From a checkpoint of a small mixture-of-experts model trained on Wikipedia.
Size: 13 layers, width 384.
Experts: 16 experts in each of 11 layers, 192 tanh GELU neurons an expert, 4 picks a token, a sigmoid router.
Training: 352M tokens, 4372 steps.
Below are experts of layer 3 (counted from 0) of a mixture-of-experts language model. Rows are named router (the router's row for the expert), up (a neuron's input weights, with its number) and show model dimensions 144-191. Each number is 128 + 32 x the weight over its row's rms, rounded and kept within 0 to 255.
After each expert's rows: a language model's description of what the expert responds to; "gets" lists some tokens that make up at least twice as much of what it gets as of all text. This comes from a sample of Wikipedia text that the model never trained on. Tokens count by the router's weight.

# expert 0
router [ 69 144 113 194 194 124 110 134  85 154 158 119 131 108 112 111  63 145 162 121  87 165  90  89 121  94  96 150  99  82 105  96  88 101 134 138 136 106 160  91  89 159 146 156 113  83 120 152]
up0 [123 207  52 122 182  89 100 109  95 184  97 118 207 111 159  93  74  75 137 112 136  77 131 154 150  86 144 116 126 140 175  79  98 121 129 168 121 169 113 104 126 105  99  87 130 176  90 109]
up1 [101 110 118 130 103 112 102 146 132  96 132 121 145  62 119 115 173 163 158 140 126 119 164 141  98  96  74 166 117 127 164 186 128  54 131 177 139 127 139 171 162  70 160 115 138 169 126 101]
up2 [175 146 158 165  99  96 105 147 112 141 138 116 120 169 135 135 167 154 139  74  78 134 128 160  89 108 126 101 113 103 122   0 169 164 144 117 148 108 103 105 125 140 139 148 118 107 156 114]
up3 [139 149  91  98 172 148  94 153 117 119 124 118 150 185 151 106  59 132 130 147 132 153  94 155  83 104  98 154 130  60 157 148 169 133 107  70 124 124 100  78 135 179 118 126 188 128 137 102]
up4 [129 143  66 143 120 116 143 143 208 145 104 136 135 120 115 121 125  75 147 138 138 180 113  41 135 179 131 186 164 139 156 101 139 135 123 152 149 126 124 169 176 107  94 124 193 115  99  67]
up5 [ 76 156 109 149 143 116 188 144  84 146 170 142  54 113 105 180 111 155 119 132 114 178 121 119 144 111 185 184 103 156 133 164 152 183 146 136 145  99 119 160 171 164 120 124 117 149 156 133]
What it handles: Prepositions after nouns. Prepositions and linking words following a noun or verb in running prose, mostly of, also for, from, to, at, after, over.
gets: " of", " for", " to", " from", " on", " in"

# expert 13
router [124 155 110  66 122 128  65 130  91 108 116  96 102 148 167 169 151 106 117  91 130 157 163  98 122 156 151 129 177 153  90 142 110 179 122 118 144 110 159  79 177 189 131 111  93 177 160  95]
up0 [ 88 102 147 100 105 148 115 152 145 174 165 168 178  70 159 125 102 110  97 152 153 167  72  83 111 171 169 155 149 134 139 154 142 153 120 134 159 111 142  93 125 137 150 126 163 181 154 121]
up1 [172 119 166 108 118 163 162 112 158  80 130  86 110 173 111 131 138 136 132 122 132 152 120 127 138 147 119 149 119 126  95  96 102 205 180 118 175  53 102 166  96  89 112 127 143 134 134 113]
up2 [101 163 117 104 152  74  99 139 150  77 137  96   4 120 135 123 126 130 100 117 148 112 123  82 153 128 114 150 137 145 149 129  94 120  95 142 167 171 115 152 149 166  87 133 141 216 129 116]
up3 [138 129 126 112 139 133 117 123 149 159 123 168 190 172 199 127 144 141 130 127 132 124  96 102 139 149 129 134  86 166 125 117 134  99 142 152 132 118 141 106 199 185 110  72 115 172 149 115]
up4 [100 162 124  66 104 206 105 116 166 111 119 108  64 148 164 130 148 124 134 118 149  98  87 167 110  95 103 113 149 113 156 163 109 125 164 139 165 146 129 115 110 201 110 125 130 207 133 139]
up5 [165 114 166 192  95 113 177 148 101 131 161 136 146 113 141 146  99  96 121 165 101 113  26 143  78 170 134 156 135 165 130 151 177 173 107 119 175 105 126 159 148 126 132 131 108 136 102 100]
What it handles: Table and list structure. Line breaks, pipes and list dashes in tables and taxobox lists, plus verbs like was, are, and pieces like urn in gurnard.
gets: "\n", "-", "|", "/", " (", " was"

# expert 10
router [130 147 177 127 160 124 138 117 167 116 140 105  87 177 127 136  82 124 111 104 105 147  73 101 123 165 112 100 156 119 136 134 146 175  89 121 128  96 165 105 127 138  85  71 124 174 135 135]
up0 [166 125  90 107 143 148 116 150 202  82 138  73 135 140 171 125 100 111 144 155 138 136 144 148 120  97 136 122 136 112  72 206 153 103 163 110 132 169 125  77 136 162 125  98 128  99 122 147]
up1 [137  94 107  52 103 102 121 134 131 146 118  83 147 162  87 118 177 121 129 126  95 146 129  75 120 160 166 117 110 161 168 144 165 159 158 136 158  74 109  83 158  82 150  84  92  86  75 118]
up2 [156 130 190 122 135 135 126 121 166  76 148 144  95 160 116 122 180  94 124 128 135 167  85  97 148  53 135 105  98 132 106  65 143 140 106  52 153  92 104 196 136 157  79 117 147 161 135  74]
up3 [121 146 132 154 144 166 109 142 186 100 149 170 133 157 148 125 118 129 109 135 147 108  95 116 128 162 169 135 204 114  96 172 152  94 144 152 168 117 109 119 233  96  80 155  94 175 131 134]
up4 [ 98 126 115 142 118 114 146 140 110 168 172 113 149 190 138 107 123 190  87 100 144 137 115 120 126  90 112 111 158 133  90 120 162 125 115  87 120  87 113 185 141  88 120 180 152 115  80 113]
up5 [134 116 107 193 104 121 119 159 116  89 171  96 121 107 180 129 135 101 158 125 125 168 135 159 132  86  65 143 137  96  73  74 108 168 126 126 115 156 138 136 152  87 102 151 104 200 172  79]
What it handles: Table pipes, verb connectors. Table cell separators, also commas, semicolons, colons and short connectors like was, is, as, by, in, in tables and prose.
gets: " |", " in", " was", ",", " is", ":"

# expert 4
router [114 132 140 123 109  76 139 120 108 123 126 139  81 199 137 157 125 166 128 126  79 106  90 162 126 125 164 108 172  98 147 133 133  74 106  93 140  91 142 143 154 152 111  88 112 101 116 173]
up0 [131 130 172 106 146 142 132  98  76 103 141 113 151 117 128 123  56 146 135 155 140 143 119  84 142 126 111  94 143 114 168  65  74 169  88 120 117 155 119 135 160  94 179  99 138 162 136 170]
up1 [108 131 129 173 155  88 147 119 134  94 130 144 137 182  95 150  85 108 111 137 107 162  88 185 161 127 100  92 116 115  98  98 143 106  92 142 102 160 140 116  94  88 178 109 189  69 133 150]
up2 [ 78 147  85 210 134  59 206 134 130 114  67 153 121 181 110 147 136 143 114 123 130 112 157 143 140 150 116 114 126  80  84 110  74 116  68 124 149  95 110 170 102  90 179 129 114 109 129 110]
up3 [171 138 165 142  87 155  81 156 141  79 125 132  71 125  71 180  91 150 121 143  93 112 150  96 126  66 150 139 183 103 114 188  97 100 149 196 121 115 101 187 101 123 114 145 137 136 109 111]
up4 [ 90 102 136 113 114 160 150 134 155 111 127 212 135  48  36 151 117 157 124 130 117 139 122 138 112 176  83 107 132 138 144 128 123 104 149 166 141 149 137 138 153  87 162 146  78  69 161 125]
up5 [179 183 115 150 132   2 116 103 123 114 150 179 166 125 110 158 149 114  99 165 122 130 122 161  96 120 220  75 133 108  84  85 144 168 128 127 135 174  80 180  91 145 161 126 121 146 107  79]
What it handles: Articles and possessives. Determiners and possessive 's starting or marking a noun phrase in prose, such as the, a, an, his, their, navy's.
gets: " the", " a", " to", "'s", " his", " for"

# expert 3
router [133 159 172 146 104  83 160 123  93 148 128 145 140  93 108 122 141  65 215 140 149 134  94  86 121 137 114  89 143 150 107 166  43 121 105 129 152 106 128 133 129 218 164 135  85 145 126 137]
up0 [ 84 124 132 113 133 146  98 141  48 166 123 181 159 102 131  89 102 123 140 118 123 172  93 110 156  67 113 131 101 125 138 155 105 118 129  99 121 150 130  40 120 172 120 165 104 129 150 133]
up1 [120  85 162 149 146  46 100 130 165  37 114  90 146 127 128 152 125 146 118 144  86 134 146 197 101 110  59 111 134  76 125 142 137 111 113 109 101 168  70 110 128 104 115 157 159 149 149 165]
up2 [155 108 138 170 146 164 171 146 206 139 129 162 143 131 140 141  66 153 127 124 117 112 131 126 103  97 153 141 120 102 143  84 108 149  69 131 113  99 119  68 142 126 138 151  82 194 102 158]
up3 [123 150 144 103 148 144 124 130 133 155 121 114 133  60 255  97 113 150 130 136 166 151 140 113 143 118  94 148 113 112 119 145 178 115 175 149 101 168 145  60 143 150 146 103 111 137 117 169]
up4 [146 120 141  85 166 137 179 125 108  98 131 159 104  83 185 100 139 140 115 120  99 140  92 105 105 105  88  55  88 131 186 155 118 189 118 137 159  96 169  85 105  65  48 121 171 132 116 155]
up5 [131 122 164 175  92 159 169  88  77 130 136  57  58 145 127 134 156 138 101 123  76 130 115  88 144 140 122 127  90 117 122 144 155 127 236  60 115 109 110 100  84 141 157  92  94 112 113 105]
What it handles: Line-start and table markers. Pipes, list dashes, opening parentheses and capitals at line starts or after headings, such as B in Bo Diddley, In, (614.
gets: "-", "|", " a", "=", " (", " A"

# expert 7
router [176 126 163 205 100 119 141 118  94 134 115 110 131 114 198 181 158 113 164 145  96 128 166 133  97 196 151 119 176 144  75 133 122 104 148  98 144  76  82 151 172 181 104 129 151 104 184 140]
up0 [104 122 120 155 157 173 137 134 138 205 109  97 127  88 136 153 121 129 130  80 137 103 116 106 154 118  77 126 159 139 144 190 140 127 125 134 144 202 150 142 152 122 135 134 113 127 144 179]
up1 [114 123 104 100 196 145 138 142 180 184 150  83 121 139 100 111 137 102  72 166 154 156 108  66  97  81 102 120 168 124 168 103 116 116 116 132 114 104 166  85 142 187 150 170 162 157 144 110]
up2 [134 118 153 120 149 108 144 126 127 129 135 144 122 120 136  99 139 106 129 119 123 128 163 134 117  99 133 127 129 103 131 113 157 161 178 150 123 157 112 141 194 139 117 158 143 123  88 151]
up3 [148 104 164 158 145 142 146 121 116 148 135  88 128 128 139 178 156 146 174 118 108 151 112 132 100 103  85 137 154 146 174 150 170 136 152  77 120 110 106 139 145  47  87 116 142 119 156 112]
up4 [ 96 109 157  55 120 147 173 122 145  79 109  93 104  98 147 144 145  89 127 100 142 168 162 145  98 164 154 171 146  72 141  87 121 130 129  68 119 143 105 109 171 126 127 145 148 137 123 150]
up5 [ 99 120 128 185  89 172 141 133 142 134 130 120 110 151 141 163 137 160 149 142 148 172 103 167 119 111 162 153  90 126 114 132 112  87 184 110 128 114 137 164 184 160 103 148 105  84 177 121]
What it handles: Line breaks and headings. Line breaks and == heading marks, mostly in taxonomy boxes and lists, plus mid-word suffix pieces such as ic, et, overs.
gets: "\n", " ", "==", "ing", "===", "ed"

# expert 8
router [120 141 131  85 148  97 113 116 161 134 165 155  94 165  93 165 146 138 137 114 105 172 124  83 100 167 113 154 161 105 114 101 135  99  96 107 137  92 160 172 133 103  76 105 135 133 152 157]
up0 [ 97 218 178  82 136 172 121 154 146 157 161 110 158 122 104 159 118 158 107  88  96 116 150 143 148 123 116  99 131 148 146 117 142  92 104  76 153 192 138 179 117 141 144 136 105 159 150 119]
up1 [ 98 113 106 149 138 132 146 141 105 187 166  75 135 168 105 116 148 110 125 135 128  95 103 161 137 204  86 154 109 120 144 134 139 202 227  82 103 119 172 120 176 157 106 143 219 175 107 115]
up2 [125 129 128 141 113 104 101 112  91 100 126  70  89 154 165 151  49 153 109  90  94 139 184 172  88 118 167 111 158 146 177 109 167 131 102  80 167 120 124 172 150 130 172 132  67  93 139 185]
up3 [122 126 111  76 142 143 132 112 125 158 127 146 176 149  83 144 111  72  95 125 138 148  93 139 120 139 130 112 178 103 128 148 124  67  70 123 121  63 121 102 147 149 142 121 104 129  87 102]
up4 [ 37 104 108 129 131 171 122 173 128  92 137 105 121 176  42 121 149 143 137 116 121 149 107 127 156 172 139 157 175  75 113 132 100 120 144 109 118 142 148 176 165 167 158 122 140  71 155 215]
up5 [ 98  72 121 120  89 100 147 131  99 190 147 106  53  75  83 136 121  89 196 178 112 108  97  74 181 154 127 150 114 145 168 112 173 143 140  89 119 116 119 131 141  97 153 111 128  57 138 149]
What it handles: Acronym letters, place words. Letters inside acronyms and codes, name-final pieces, and place or institution words in infoboxes and tables, such as RUC, ICAO codes, State, University.
gets: " |", ")", "a", "\"", "i", "o"

# expert 9
router [ 94 171 125 140 157 136 121  96 139 102 146  99 128 108 131 158 131 134  88  92 176  83  68 142 170  91  81  93  95 131 102  57 103 143 174 156 140 149 174 177 143 118 138 114 203 243 137 161]
up0 [149 130 104  64  82 136 167  72 167  96 169 123 119  61  87 116  97 106 135 144  61 128 140 184 101  69 143  84 120 110 123 119 147 137 189 149 132  69 119 171 136  79 112  91 139  88 137 147]
up1 [ 84 132 149 108 154 114 153 156 144 115 121  78 122 177 121 128 155 133 137 159  96 130 160 110  97 143 136  82 128 150 118 188 105 125 182 164 132  86 150 147 129 173 129 165  57 167 163 179]
up2 [ 87 141  91 198 153 120 136 115 146 164 119 200  92 165 193 102  88 163 122 161 122 151 156  99 131  36 115 157 111 118 165 126 166 164 107 147  92 107 142 151 117 164 121 124 130 183 114 113]
up3 [142 142 174 116  89 148  69 123  97 153 147 152 158 112 110 114 164 140 139  80 151 172 102 129 158  65 161 130 133 141 146 150 100 134 159 133 158  95 151 114 116  49 172  80 161 126 118 123]
up4 [127 133 114 248 144 127 131 102 157 155 153 199  70 147 157 136 103 124 144  87 160 152 149 127 139  88 208  94 122 133 123 105 119 140 137 100  98 156 133 148 119 112 128 109 110 149  99 125]
up5 [122 165  85 165 120 124  76 100  88 133 113 142  67 184 168 146 139 163 128 112 137 143  99  86 102 113  82 190  97 127 143 116 115 150 117 165 106 155 130 181 116  71 173 163  74 151  97 147]
What it handles: Function words and punctuation. Running-prose function words and punctuation such as and, the, in, to, with, plus periods and commas ending sentences or abbreviations.
gets: " and", ".", " the", " in", ",", " to"